Below are experts of layer 6 (counted from 0) of a mixture-of-experts language model. Rows are named router (the router's row for the expert), down (a neuron's output weights, with its number) and show model dimensions 64-127. Each number is 500 + 40 x the weight over its row's rms, rounded and kept within 0 to 999. Numbers have three digits each.
After each expert's rows: "comes before" lists some tokens at least twice as common just after its tokens as in all text. This comes from a sample of Wikipedia text that the model never trained on. Tokens count by the router's weight.

# expert 14
router:422509508477503436449520529479492432459504542527534501485481510440515437505438537569434489508524535446481450565454486543499466482453489509527522515537449493602482468552522560477498442492533537
down0:552555509484527442533526444468491505511555538562524471498408570549453539473570478493523511483549512481434580583518531521533467492450529473451575521444523480478443495464488467480505489474519502
down1:498531523511493473542511492507524529479524495416512429529577579556554462518528529483443516461549480465497482480512519421502478511534478498462465564552577459527458480507363483430543474540504482
down2:477508445511497488504480494458521567513491450491583468482544440347479514520518512480460422487483515476558493500543486515413432486586556509532463552421501524495564511512472549527479475526536559
down3:475499410495459469496476490492543489480449443571523468520510451409500462467484501470492328474557545461532516459439433515476524496501518558513495554457575448585479507525468542506570502489494491
down4:534493515511499470485528481426495547551520551413501577549462438554432556462388458487515510486530467500527502448452530558524558515498468483573515602507518417570513512430586542476558482522505535
down5:472491522534478525513421565543467528514430486562441446493499554546515490500544435406526488497451520489440512450532518485442527540485482486547441548459526510541458500514544491498500519511487489
down6:490538511562515522489477523472436512508458507422553591512493484366515466503461550484452512508487495540473533515507437491542487556512457523541497499525524510547512533501487487508395560510543526
down7:431530459540499521477553410525517447561527543449546534522521543453550484476499452496471487489550537462500527566492523572525453468528496473460511462555490621517536501447509524518511452517448520
down8:567527572530503495426434444553513466565456500521525502468568483483514552479544505486427502504529472492516512538544485526566477498542523499508530580433502585590429495527536479509534570488509428
down9:534533502492502486480534437503499569562492537477448509475444467521484513451471489495525442493524506570523472503522468523494575501542475493504471482528562504526513509396608515464468414413444436
down10:441420504549422448538538581495504506481423497522534486547479459509543551530505517515560480437416485540561527555565478487507485526420527478519463456518499455542501512548456494509516474527526556
down11:455442495499445555471540479565482532549533514493493536564534557586493511508587464432564472540458535542523479531475497467512459432504534530433530492564457527451497497446525497505494459497467535
down12:497465497516416469565522468414488492556511518504533424418450491482498496478541510537486536493500513497509515567501474444512515454509541482462461498502509510462519587545523419444566507569504371
down13:463484509496449528508536560487497505505464527492524532495497498474579478561527485466515519553424574509506527480538541472519540534518498553503415490500472457561523469450573487529396531513522545
down14:518511441514463453505467564492467460499507519536503519484535474260570532507488527471455464550500533594578530478490485505541458479467459493529499549480476492597519449547495502486534540475483461
down15:525570523525581518470450504512495458499479456508525508490522494402504523445486507554403406516524526475446540498538503514499514480551535509569534498494464500484445630490500495456483570469557500
down16:469460579494530464484478609495517530527545427485488568491460430633500451525520451491427495452521494476496488435440470482441487517489551458549539515547427451454500553502508554456488430467518443
down17:492539549501534528512540465522487409521431490506492429449515462551491476547557505483477585563441458442505484569537402592504525499474450560540436536526594484476580501526487505470440521519531460
down18:490502536449489496603483605489580484499513485478431562494456534279515449522458514451566512457476506534467508444440532525468490535561480494482451519509527541472474504569438508450514466542493528
down19:486487530513483477501497517472506474479486487453510558527557489537515583464503551522483490436483497476511461488527561484558455513493411498504498495508546508481475486487537440527418524473471501
down20:534550544435499447457545475484526504510570474529509545485446458511501546410528504538511448456518451531427464547474397452552471527563540550542491522500461515539498544470499482504493522541428412
comes before: " the", " ", " a", " his", " The", " \""

# expert 31
router:382506529524469476489513538511502510492484533516485476462491503586497441510513545505487450413508591527562587522518546472492523503543505458476526557504514476585486523573479470462534443478530545
down0:573484529468488493542515471458398505515607502473453429524580505502469563455459466495538493456521446490462527422492446533426537468471468499523482520456434512465509534512496510470435458554536509
down1:446491435509552463455477540485530496506466442466430543472477456460522508520540449552464457429510484545437506540494471546447534441524562535529517448488497476551481469460526569464450479497546509
down2:471594528534437494421479468452493517500513534490485436586508522488554455510540457492474449559462543471472557510499546500449513555533474504475531488552480486509446539371479575539544483414520466
down3:526432471459495468522541456494499443533551521479487536607505408382476503467522503471476552523461485494540489549570452540439487377486525533519485549552507480464467493484574593485550498463435517
down4:498541454526542425525558530442456493466535472506487472491543492507511398507470551523415495526506483435412537527484489516474481496460502494464446450504476519521405449537484603461494549480554539
down5:510530494516449541492475472590473537528426470485571530512503540460636499516555473556497474445500515588556491525507515457513417569518485450536450483480495459539435491521409484487545536470520475
down6:527450467499467492562515518597534508460467532446595598441465426540493505490456493514474481448480568467504496440500527502498556444491508515548528511478503496508542531477465486485506555505512489
down7:526546513435525472484502440473477471510458519404460523535488527571482498495485526582520423440473495522487504471485513496518535429482476510454482517494479512537444509528499446475505463441517421
down8:425449491500501494498523524554537577566495494446530476483577539572580440582509435486500446514492525491523617460512478493531476490557483530446451479526510474495471483508522405524518489491502452
down9:458430520475476520483483509430506525497485499484502486548561484455593489576530396510471441479536588527572444476551505498445429542518622525497478518451520508513495519499524496459560474473431468
down10:440566539481483565594531517482483466528473512512495558518519476507510490507458470525545543523495534466523452549554527447462527486475459505525450449511575481499493498515531555457555514501476560
down11:490413468500539432523508512457478475432457491434537490517519535493537498550522528463508495459485541527446551560475512531547517478471528569535476485564497457481386492468415393456513482511475502
down12:466483438504507448525423436520484568466503464553481466555484525446463483495520477496458476509524503537544422476489451494457458556466552554468471570415517512522492512456505562454531514473482492
down13:518609493458480473567437400495512493502507518547469524503428510630481535526468549510498489492470432470479559422446549483554567414524473579502505589545517521470469554561487468487495489472500575
down14:520478390485482512554471497586530515566475454493577528500495459506525496494518511533505523492491491497515546439480406519540462514497511563504478440482471560462471421434491443515485528499463433
down15:473543525472483516482486513470576484452505551567473485513440508529420519489402532514420539485432502520529470473489429455543531547490533545496499447558520443537508447488520537456470564483460558
down16:435445545473524493523530468507464474531530510435486443442543557519555481509443409490576581554486524388502500613537517445533482553468490502478508522473478502477463495465511509497480543506527490
down17:532574524516584452458509390461508505512503383552500446554499520451477484487480502524497507466480429492439512548517532502473486503523480473527543553497464534444454456503517518478540484484553511
down18:478448508591553447470502507527474408548508538505534464520438512518514494467565472457508538534536510547487457551550533478520478476532535538486556517505542497581484495434500552515549542504532489
down19:504497485489550512561532477466502503498575518472478462494483517445485511502502432491521508422446419518518479517478516492501512488487493540433454551522561490468526477485487577503446483509408475
down20:514415492553491463582500489506497542570517534563448518487451486465469501557540530460527467543506478511566458508484527466545459438467531467576506517485446566496477512436546413512439471528370478
comes before: " |", " (", ";", "\n", " |\n", "–"

# expert 25
router:449516558497487539471526528495456561385496522507481461477496509556517493574496540514468414509444519444512547570489510534470471539460474544496468519510541508478544527534522515509505430454505566
down0:513565455492578454466460505479488468496528520467567488482511515444535518502453486454550525530548480451508391541450435481492537426569526485443421555515530544499456498453490606472524595502498504
down1:563457514532530501561511487513485503520500481582532421457494443444462465541505467522502525499506479542463480548484489571583536506491537418474455487502527503416521442532495513527525483469535481
down2:513505401488522447488482494444553491520553485548542530525506460495482565479505521460541522536527524451571473498520532432445497480490488536473502500530505498498515471400504479513508562541458526
down3:470436570538502506603475507521457542450437513510422587495506478524469551442502524381538443560498440454498521497464547453462462521424511502506560500462500571489480545457586484422558429503489443
down4:511507493542464510463419478439523528504449486476534501428533522489484532553527490468523465446586490510567587435427547481530495594479450492559433475437516464534515529435504499414548523526515502
down5:459481498527561542519516491519516544552517523515467591546472573522461518517495536513490443443432506543488501538516487514534516455431523453484513533554523515465553563514488486508482555535507540
down6:489475475515481440512512496527580527553512535483504558463470468528491495541498492529496472527473546543548554498547517446459517539427443489501483522533549473553447456495479508474554450483546517
down7:543580514489543539571477493491479532458473468516545481506533569479540518515496463507482522523563512414507519558565423480535524525530486516500502459497527473550474561508517497522513405486490488
down8:434545425516483520554485484534464416540513508445568486535436531466456505515499411477466547539502534449528485446510450449489502554551471511468538479532495461484525497526501454529516511495475437
down9:480518561520429499491515469437455477530469480497548540512505494430511530548473526522562446466475492474538522477437498474484501508550526496543498475407506490457549449451501537505525468560432499
down10:514498523553506487529518455521576434575472497454524402514497551414500505467453439512546529552486514514493540497452539509471501503517477579471525438498497556443499526449450595550503515541520519
down11:438493532496534474519491626492514529506536537472560529448513534518482503556472465475474534564528491553508387521518397470546477508538531472500466550512609529515520429507512477464481556532486483
down12:515463461573461508499456452526529431541532532487506504520497555441514436543521521549482537524500439478422539533503533535496491495480560529550513470475396556510490543425548531508528492483505498
down13:529502459436511510540485567519546606498542463515519490519504460476531527473539474449443526471425499473518439561516439536464540482510487487457433505437524602456506455510548554516511452517463513
down14:482470497455486498532468508530481469507504551545499483546538581512486476461525508475539549472528431482462553459461446511489530547449432553451510545490527547473517496466542589433578494470495517
down15:506508543464456547551551427561538574536492592563466393559451412476504555489517527474578540544519425507463556535456517536497522540476432511515504546490440504525466463512501514504478520561485596
down16:579463541537501429568424467474466574494570502446504540440467559429426557546486507467521495535515465503442463555422553479527471441540545487496442522525479464521506450470461461518499459490532499
down17:518498454502532464477487527501457533567457511405533577497461536450552494499507530463553491456529511498541529428498456530449488575501451478480535471524535498456585481514525518506510527506510512
down18:487616467551489511441512518486487520540507475517508563517476495483518534464492488506435436488519521503495525504485567503513475481546492539463499461528493487480562536529415488561438462492494539
down19:440594527544523524474532480432472529526525462541581517485502562492538488520539472521510501500509453497511443568454522417476502492510509501451559539506488478482521547462479470504440452469516457
down20:443485493551495511514497509471585472483507551476513493445496483570627457544513566543481516495575547504559459548465605486554484503499498484533441494468485479461469480565466479463520479492423462
comes before: ",", ".", "\n", " and", " (", ".\n\n"

# expert 11
router:512505574550544482528605474539498414469484472478532492484484488624540436526421506512492477529458506515521512531473520533511473505500514530486494466546437513498504527507532497485521510502512555
down0:481415490483533511450548503392456541514480491530528498523442541497475457542552467433507554486505550533500423444442449483458474433518489517540471512508452476527473481477421482538545498488533453
down1:541486420475411504493501417526501508489500496444535583495451448483535560499482457492521544479453556588424454438527438535419555531542495497507581537500506543503436424524517449528514552564504513
down2:521461478535492484483488454542534486522510472466503549501511508464510466507522430427487554446463479510482531579431480441528502495494544514558448528561431525520532510454519465519492510411490499
down3:462494519466519531542534486525508499458432513470485508489459463425502485497454499472518537549524514519500517467434521506485532598525487445504486516496464517515491474431557493542522434461466498
down4:552545512521459510501510500530409478554563548489571508544497480471482544486501506484390593521514489483500479563470545544584484438617478451515516466540501515527497507498446517536514525523562462
down5:513553546475533482559494479458518469359590593535448483478523489482502515512502506537531494545485509492542495474526587540488519505577514463485539499489545515518510546579516462519457481467529473
down6:516488462511490550530499444490424559546526480498452462484454505413485499547505602486520544486508554507496475508520499547592523412516520451451489456462454475536486472450556485490472471498472455
down7:532499531468493505500539527475470453478483504436523514512436545580510531483512517466547514458473519533551482576526599514502589527440461473543566470532491545494526463562464470497549512473511501
down8:497455521559462397524499546499552468552512544538456501472500509498475458454495462534452520511481499433488527477397521494493510417460541492513560520583536501434493540505518531544456492474525479
down9:471470505524567505492460498499487513493489501440438514479479528466471506516418548544457454542547465516483477439498473535539510560496551537493466459531507480543529445512554555527520546453602462
down10:483570534443522556530495524467430558541535467616535488533508489514566453467445485466470466516537538505472485477503525537446499465521484505529479481520490528517527445448533562407567521554496535
down11:509528517462488468431490551458611529579486477528550523531481520495545510506493466523477472561540530489417507550490521540507475490483465444537525541537516417540510468525526518461520511496563474
down12:495493477543501475465469495596574475399508478545540443488523577509517509477506525441429520517556490553488487527488547546489433445466452447491494483539530478566412484506481470474557522464483491
down13:529505546473505480485492523477548484517545513556490523499448544509452477453516537494502563508470561500467462546500457533499535553450537519512497518517541571543463497510437500485524563499496539
down14:550492536596435483478504480459534473424542463500536400472543449476485544537607568524487503514477488455561531449538559533478512492503476490447505503481500486481536530489502464470395426517524514
down15:519500512526425464476491469543526472528434443503500430526517485537561474466483590553551522505504541514516487430486474477481562491437508502494516447555484524455520580508445462485489552413509487
down16:578475517374571563556480485437502491525480453519496521493503489484478536536443458458469532523516489479492499460467424505476554458444419540449455423568467535487460499509473474467475446497462504
down17:525578519486462555521479434474538553594495506454477443503442533441575525527528463514511467460556434514471565478489502515520503551530540484575466478449400511512510528478549462469538531485462517
down18:549498429527494540573525461425466517542566460507484430477491548530411551521509521537535505458507506542465470468464488486533492494582518421434505542527451463456488472439465479488493508518539496
down19:518436545470544491490505506480546545516594509505468507509518498546487504558485551545512472451465551535547542552500485504523486418535471503474454512542515505471539555514500515453536534501461598
down20:491464508471531475486532523466530486474495539497504501461418589511524440524508583551585537547514525517501507483520575454568494534537497467511482476481451455572490479490533536511397480425570515
comes before: " of", " in", ",", "|", " to", " and"

# expert 0
router:505502511505508467428473534465465433469475544466494491448567500637522486455519521486492481484460584521469523519512531542577491481514527501487486469544488536559481492611556537460551479442549551
down0:471467511495480498554508528518430438493496492527462453463482429472519535501539520572562418514469514459493530509524464503468477490475530456452514495424470500478513505516495446478484512474449545
down1:408482538522461517447502478550554440531511518510562505398499507500491530491519536537510599499555528451506522465546522416500555425540507440475528558574498453488482482437482489532515594501449505
down2:478567487536497541591558525569530512540452534425509520557458528528475481502494520514500575487455496501537580540530550485428542396489560498558503537535484448526541508527494516467492471445567565
down3:549508502484502498515497476464542489469568444496468450536551515479438451551554511548552478499490492520594453471500578514477469462519487510519426501452410554502526435501497457476496539477565477
down4:506542450575430550520455561494591556503517412486527540488428503481483503432511438548508585564494479455475514574483507428465456477544545489465531477525477554428507546572456516470468530463522507
down5:505497497555491472472526539516452427498529546445534554513501482569474443595505414497481541510477554499484500520499455510521579535524498416524534513502491505486523567494520445520513475513450470
down6:469500520500377455441498489467569476458574479482540481503579486471536440556506531575505444549464455487537550545538501452493413486519479536551488485503506491539480449471502472612552455500505450
down7:439469479547496468500471464467499461486541448506558524482562510523549477530506531533547484508538445472489470560474530405522515437523523455471504446495450514473531455505397443532493461481464564
down8:524550506505455535526494421509467444514494453520499484479457503483484451530418529453545451557532439502517551525479485563480493547521464563554496556481480504426523450522495545508511491518524477
down9:486414558560508491482578476532438440440559521531514448517492517537564430416479495399549450493524451477508477444473458514593530514447440495467533456505522474531487566529523500480446516504444472
down10:552564443474504493526514549465526516515526445501554429530477489426562505473511566530530503491518462505562556490506439525435451497529481515436530502505545501510525493485539463558487552506502450
down11:456568488490536465472513455464530495464514433458515540496389490470476539564537476512541490545473508513541522497542441507493465440541407508524431510500450509430559457457508544511458500587430499
down12:504502466498489510485464457580541427485461546468531512494533451591482518488469593513449483546458525544464504499530482491567485483467521522555449555595485540463397445444474533498499521470498528
down13:482532476497533526524384455422455523577468438496482512490544511426474613563542535481506507510446472535479497429508498514507542438482521490550590528505503469451531412502530582535542478531471496
down14:430523506541447503489556488516487494567438548471475552513462486524425451619473506514536435492485542482553489549462543480481513495523538506482520548491552538529532447502480535531434465557544512
down15:569561498457585481519503559409494500514519531396558502490564516529517438570437487388490477527501513513573498466505475509491473453575498511497432527523524496488504477487543434537505521450530458
down16:543495459485498450467463508492519506475451489439492521526508511471498508564490453498471486528504499560593531458516431506558538447403447538540511475469516480482534500516477461499459499469595461
down17:521494471543508546426498520410442530549552491511566544513448474392498497472499436487507532528494584431491445443451497459554457468518539581423481465479490499465527570499439545461521471512439501
down18:498553512489491502529504473496512491475472484478482529539458504445454513564508487563526560499526481521477492491509451461458482517530502483501546560553501443521486416490507436464505428483545529
down19:527580483444486482555467468541484468537509486452493510469491538461530497511509483463495475529468493506488452492546523467529534463496494441400545482467564548464463558398537454477632492478522530
down20:490474513546478455491435482462480572519560502534416366449531481447427450492512531543459520445499466429533465422481576489482514444534517459535527535429537525543454453523479593488426479492500565
comes before: " |", ":", "\n", " (", ")", ";"

# expert 24
router:479536542510497444467587497493499483507501523506489443563503535511511384490491547527463477553533571561549588560525498489512530492497489499519467491501514493495473490537579475512570502470510576
down0:535519522402484542490502511465518502483516497414420476500471539537472503506429450464566571508502526557503559459469568536492514501491510577513505439530506497468554523517503528513539494553506471
down1:514566530524451470488475508439504499473528515445553507509501508581461500553504492494550527591460502511514457519611509564487526459525500470503464479436477424610464415487541486451433560505442454
down2:543490534454489550475473497543442512551542505520518498441470516575506478449476459543544551534446459469486583465442546526467602542493454473512483474481530555526511456480500609526466478600490459
down3:485484566453535542512463387571475500483496514473451543551531475489543508529555545541452431479514520482550505502498502549531484487456479498519465478487507533411463526506452554493530573504494531
down4:456513453491515485539463477591530441471471481509482507488449441505525513454488459496512542433495532421515496513466550428455541513525514503547473527510509475505546524579499424463531464506439503
down5:486476540499490478459479474456435483503526560583570452534551508520565450492514445397547525461514470540470503464459460500477484481526457456515500531493469528483509544529485494475509478551494452
down6:507522509416423432531520475511532415566511507504485460529537490492513410517458496560482497486506497479509494501488545472519470478490520475489503517443474495543470544482498501513472543474500481
down7:447570550517478486513569512499505467475471512574459484464547476554476417548500554537490490445499507465382590523487463501506500538522505498451505523533487568440482517538624496500479505436535512
down8:523518573563448456484449479478480584558464526528519528517510502585474481522547546466488455401523492583522474551464535471471450472487566508564485487526513488562568520456462529480509466536483467
down9:518422481497482503496450528507540424479431545407467442496474431579468517557474554455491507577427460535644468493519515477528501545444539524584461483509515512484520568528489516513493463531556423
down10:517583518492502547504497488475523576505507501537493454601560488507498406542536449442485430438478512508457543482416538512556543458543487514538396547488424491529552496459450452453512442450506413
down11:558476550553516481432502429486549447529469458560500486527501468478530564478518508444493482458501470554479470528530534504511437444472488511480520483442483585465490463495478404511497474502550478
down12:552568578484543514491439551536569566484498447466564535453477543492458516490448494410472445504473516535452506484496482440417536597497509538434483491547474425542507468478580499465476478479483490
down13:503482502440453526443473448490503489448526471429507506521519472588459513503472490538527455538507481524467520480534433563513484498496528534444533489578438593459467492486405557508427475497532511
down14:479533536542565488525508539495516481427524471504484452439501493436524573394468518428519529461454478533493510457505504473503525442517522467478553479442602474444519455558469529548471548519472464
down15:473479515474396416592511502480476509492451478523404453497479464530518484464506515498487500498500500557574500480486445464526515489452510499532515492444589549497498467558502552486516559490534471
down16:522467484513464477522513449404462538546547522486486463534563488474595555479424542464528492487550489462516538496564522482506548529567567544510460541440540615449468504542473547449519499455442432
down17:484538571528542472474426508494554517435468430544538489473540465645453420495438478472484544428488484523507502493491525554522507494479568545532551527517522441518518526553485520516444454507535475
down18:512486531468524480505538489477519400530517588542415433462501533544483442472471561584548540407519557494521507573534553497470496455496440481461503465465544532536441540488518540507496477488511523
down19:553502493489434491495468453488451518486507535473526540553493438569491514602528525495495463553416518475528503474542495514539528496452557497483523604480504551469516577555544418594543459474515500
down20:541444513516470511517516447519485488444512496534526499432460502466515492570524523491513477505533533582504505438514497547453524523533486423504483477450515512586438574559438434530562476470547525
comes before: " ", " the", "-", " a", "|", "=="

# expert 3
router:423502535565491495466485487517458517455591558552459512536539499562464499537501508563460453495523580456467504506490507498501500474517504516474516496488453509591490510462516486507487465468498553
down0:486536473448493483502555530422514525392537472533501505521449428455553547486482482445466452478557479476510548501542484507508508591532539556483504494450473503520533537454505509527462539503468528
down1:503502547419517537469530457591541458497483476513535495464558529619461500464494477496460455510532518533452541522471521582488490503417493473513504540502504529439451508462494537503518413509593522
down2:475499519530545464507503530526499459551446472513457523410427556520457432499573428520531458473542552487560490544522589477498453489490573516497502576513482521544394447536514528531564415517487446
down3:537565452512501545440477483510522519451491526455507495505466538518467495527504482475440468488550477454493551540560554459507477462485418486536470494463487499445471484451473499548554483468495473
down4:453457583519470551450470415484485478536544466528466506479526464457571488491522500437510429529453432541454516484533564522453468491596497520466598486488420481484499543482511487513478456533469485
down5:500470568471480488534560419471511460482553506553477497509473435539464541430496487498460466491536520510481483516486411571466520481525485551568512508463472540517500481431524479511422518533487513
down6:516526526517536497485532552532467446502492513486477496532486510537532502407547544518551594435516451524436527506460420467515517507481524517498449463528527525499494498496469588502448558551466467
down7:554481588428483434497535441487441512482515531518516513508470497474524490525409511446510508597449441471425514467411475539609511497520491474515460522500485515516483527488510493523509558529475543
down8:471433537519450547507479542583556523502484502466397482540495499533507446554426502512499545531470511552521564455556504491434447495482503512549510446591523559461455546464514523543471507554535485
down9:512586484546511497538537533498492497489498541431478483511589523508472526519516458493497527516561475502502542552494476492523401490478500453453521422493474509458472479561490567517536465556629479
down10:562567506440488550494486503489512560519420518566428538535510449478475431477448555478480526453551496582490463508508483460439582540547499470477457483423516524512480593523491527448505463584498465
down11:472471508549516518554479454489536507484534531513458511478527509587487532521515578484523496482488482476523470534517479491514471475531499458456492562429467497476466508492504543561469506558534465
down12:473479460500457488549516470574561493503524534517491454511432510584481482463449517452444521522541512528524521463564481487421484542461469491499520555495497488525472453488489452427525494459533517
down13:553514499518482513561529550460475540488435466469488470460469570543460452545473501541518563474446465517465446447497506475509504464527519552480449442536510471515528490545515497469542508555438507
down14:493446494542450550537523485513561446467468505479544501441550501541519466524519521545501482477543507479518481547540511495497471470488444507486470530462516479480445465489509522521507465532463512
down15:461486440481532391494461512472481529489515424543474481496464533553465446480552524547482511569501490494518552470535494545515433523501508507482464482461487525507527500471534410482456489428614475
down16:510495532510541480575527468581532511501494483471437466478468480531522474483469527441469568492452547545538528511528531517476477462443477540504421529513523540461505426496509472571487501519479516
down17:607517517464538462571568457447488535489513559506476493469538482507436415579518502506489494503537534499495498484499469547500518546525510477473492499548493537599425534579514549526499518511545530
down18:512593472430552494512528592504475440543522538511569545502557514512492480489430540513556548473485518501432516512485475510573508446501457500454544516538527469518452497445601470456518506443484447
down19:489424555524488446479543493490572486509503462505563430494505531414490509454542437490524543576458458561502462567555483480548445484504505565537501565509469527475434470478534499503493479494540496
down20:453488497503544529560517518508469507478458494496524423517495540635549448502499546520464518516519509493484403537563490540487462469460482511452481520538523500491495495465453494470507491490518493
comes before: ",", " and", " (", "\n", ".\n\n", "'s"

# expert 22
router:486548431528525434528549490530516486494576553533509462558481459586512459586550501454486445499492543527542508529466482479493537519505539483490447493443488507525484492508544552447462485497425539
down0:517512493525469509467528482564409459528477617466483505485455482430477534521530489452445552549495451405498442468490561456522475474483459519412525525532552543560463511502476469538482470487457458
down1:437494504463488419453500485484496527501513498404470491508415439533502546517457484497478500477465507547532471520455482557505416440500497459512487554490491552458513548491488463560453462505473545
down2:504601480502512548535471581520485474523538486445515428489487532536538507458443500465513541454510480474421502520523504491433552517536518501451534586507548528483534523567517477464520531488553464
down3:462501470505553498447527481560502526522470518525502521518420481557540553506488495479535459490471528496445444517558559494438516466495511521511482580523520521492572563485495592509490554466473536
down4:523500496470462448539547525556539490422511536454495503490498383374508523483520597530459568504484527531534539462468445478515527497484453451464506434515503493441511497489491542470477489450540537
down5:500468503504517451549457574547525511462456420561466556357486494459566462473458538564466473517448467532482464519553496473484445446576512493489512468509502443553513546484558436473555515474514513
down6:472498478523474452535434462536410470532548493510552543509470505525536540575549459495407390472439481463477481530498499438519528477487469553401565509509496529478530521491514574565505505513496516
down7:501481439447494542604524514450571589610504513455485496512388492533525535563455440481504553574498533503558466558454573459496524486488480458491523438512556537420503520540466384497505538525585510
down8:556462455526543540497453480453460515423491518540486480528452462475574449473560463474499532511489490525492464517506591492545399513514553455407574529509524522538386597456578425589445476463492563
down9:529495539465457564456546460474481477538463536484469549525463443568500543440473508444461514508538428506497546483485557512476507481461478566504549420541572494499485483510491558547433527537483508
down10:487437489411526509498454474495474498482489598497540554562502484491407518543518455524476464492457452430516546521469565454506502532456594505550508550463475562506528438491433463492533531506468501
down11:454486482493547478460482512508568549484422515484516453523444505477559496453547469459510435547501499532474419534530441525514555516518532459448516530493523423439463547601440512473456519498518467
down12:500472510499538411501479550498480490473505539522519465558541457593472469599549433506477433490514534497437464432579465496536509523488440520387491514480497511536454532520525467538440493482536499
down13:550514515473492533460539532478459495521562503527576498470493493583584488591544535594556518575473398497520543478473441495561426441523472566453454549483486497519475495450512497500470517495497423
down14:446485477524452543469466465523501521469493474558527510520529470564431504461465505500523504477545520488453464509521502453517505505425489518474538462531442501505512533502518513511499446553581521
down15:526477496481535452486516512503511551502439510436524520556453433535493494419474464471507446505486488500523469556527480521404448481523483528506476498521567558478477531557547471447515510575493458
down16:500507520517451516470480485461435474490432443417580502468476574483534477466398427567571500441483502517461425492454491494499485517483539585462524501583572530436528501501427554499496516495478587
down17:538520540501557503402488544485420434464479473561510474444547506497508483416504538560490547458525521495524552500571566482488483474492454438494532433489577519515505466502547506506537569544418513
down18:591463476519504475462406504440499475504503451521523515454556537385465469521560463533472500525506476502526428502532534512487452529534534539487478554487470449530514483435433456539555497467535494
down19:454513485529548441480504503567492524511539585475459459505449492584525481479495575467474485472471572519499543493448523486469509508565515553499485535563508452556451497499489535525466477592471579
down20:474511418537539426520454614469481455488446476426472570478453490450532573482495594556500524557465555499510475522501494488493450464522556523508427499554474471532460474461588551555531546488450467
comes before: " |", "19", "20", "0", "1", " |\n"

# expert 17
router:485583561497461481523494532414455502454583493533482437505563520546466409554431531519469475491482557517497552484523522471486527465465405573494450485510460489450508479539496501469433501533497564
down0:389505510506526536509555573573439395493434440489480473466545416437482457615496472439541487498486514472571506523453504472488509500455478504441470502472465504516490547552513511497465528533506536
down1:537542502511517439565465477464496411493522535550491563531472504475426463554452529482585548515480485495521498520483561519472532511552495445549511552506462477475482445418526433454551534497471496
down2:486501493527431527453497491450447516503428518481552489510553461522500423453522461496563438426495466549426476552537478477545472537476542502510500529504514483563571488482482466522520499492456451
down3:486501521527508513532494497445502491497592520496454504464486441471459571547503520496510541505500525470551602486536498480436493506537461439463514470516491463457452555476483570539563534463492574
down4:494559589436485553500548488514451530624511522499465494509484503426587499468522529493502501531548511499436537459474508504523523533512560495411585530453516487467468469505545482529483523512419548
down5:432461521505480535554483544528503529444473533519521474506474433534511573496542535475503555488530451499526550466505486502466435571468508462456516508533516536485467504524491405485518446554456514
down6:484534523529533543473516503489504532523480504529473553486463533551476533505470472526518498557551507484438493461480475500517522556527511512503604514488458513580531506544538521458560479515505458
down7:452466526542483514467496467552428472488529547477439525454427469501477517521539496505468559506535400501445463505581492516506466479485532497521662431518537531539473559528524499543469454532560500
down8:552518453470450487472492478532444460481508563436474502429607487465457517481491482507447523510524502434496463510598521463454538542548452556549479533496554519514478520483490564425552487519461519
down9:495461466546446489532527514520502450490517500484499480490493482429478465537540446536476506559507506462521441511493504554476498495507399541511516469482476516470431550506507504498507444540555522
down10:501441502449487531514479547512469470446448486531491503496549565461430449495474527487500492534419502446522559481496539483469474523446475507518529493430532546457538503476429454462482455520560410
down11:488440503401450473515555528498464503468504493497546533539549481429534476511503483472525498510525551467532481497510522576441477493539411490484488536512513506537521485499435476456508485472496485
down12:477512536465565478515513488517532520478492518524454413511461475600451507604494540468564523489437547497516494501491502442480527545499537488524525463476458498515488536550555539567510505496553488
down13:470483446468481538524499563528570499505488478468466429485566503389551441454560505513488537477509510528503451456530489508488476441472476524467465377522490474486464529483536446479520433533481464
down14:390502517587532557536563534477507463516575542460511423503507558481517433432454419503446466520525446492523416561549535577540495480470555513514562488494603518482560527510443546441506551488453435
down15:488449464472431545496486482469454431475415507509452497467434479451445478514465564441505572518471424465558545483496432506463518466483490535559496522511515568423500565538493445534457505542504491
down16:472488542497447545413468478495526571540527434488493480479498450484466515517501537537542545496507475491474509610544551491475466473511449513517483547429389560557557558467494477513447452499527537
down17:554636463507516539525573456541502476555536476453576503523566492455522473480554504492418486437554496483494507550545511541535506468492460488483452477463460503534493515538452470487566535531468461
down18:483494506549388459507469512482481554566482499494440524509437479471522488558532569490482494471494468497518488425497491517552526486452453518564469535505508603449542481553499557530463483572553516
down19:512484505488530513573501484469483466547499507462539477445453436503475525545473483509451549500513523480400519558506476495482515472513506470457635469515529536501480560488501475486546450442506556
down20:493515455516470414594460501475509479527480486471491464546525503376494517540479490451494511486514455518594559454506474489511521503557514410519495478384419512532526538457508551496552507492524458
comes before: " ", " his", " he", " September", " January", " October"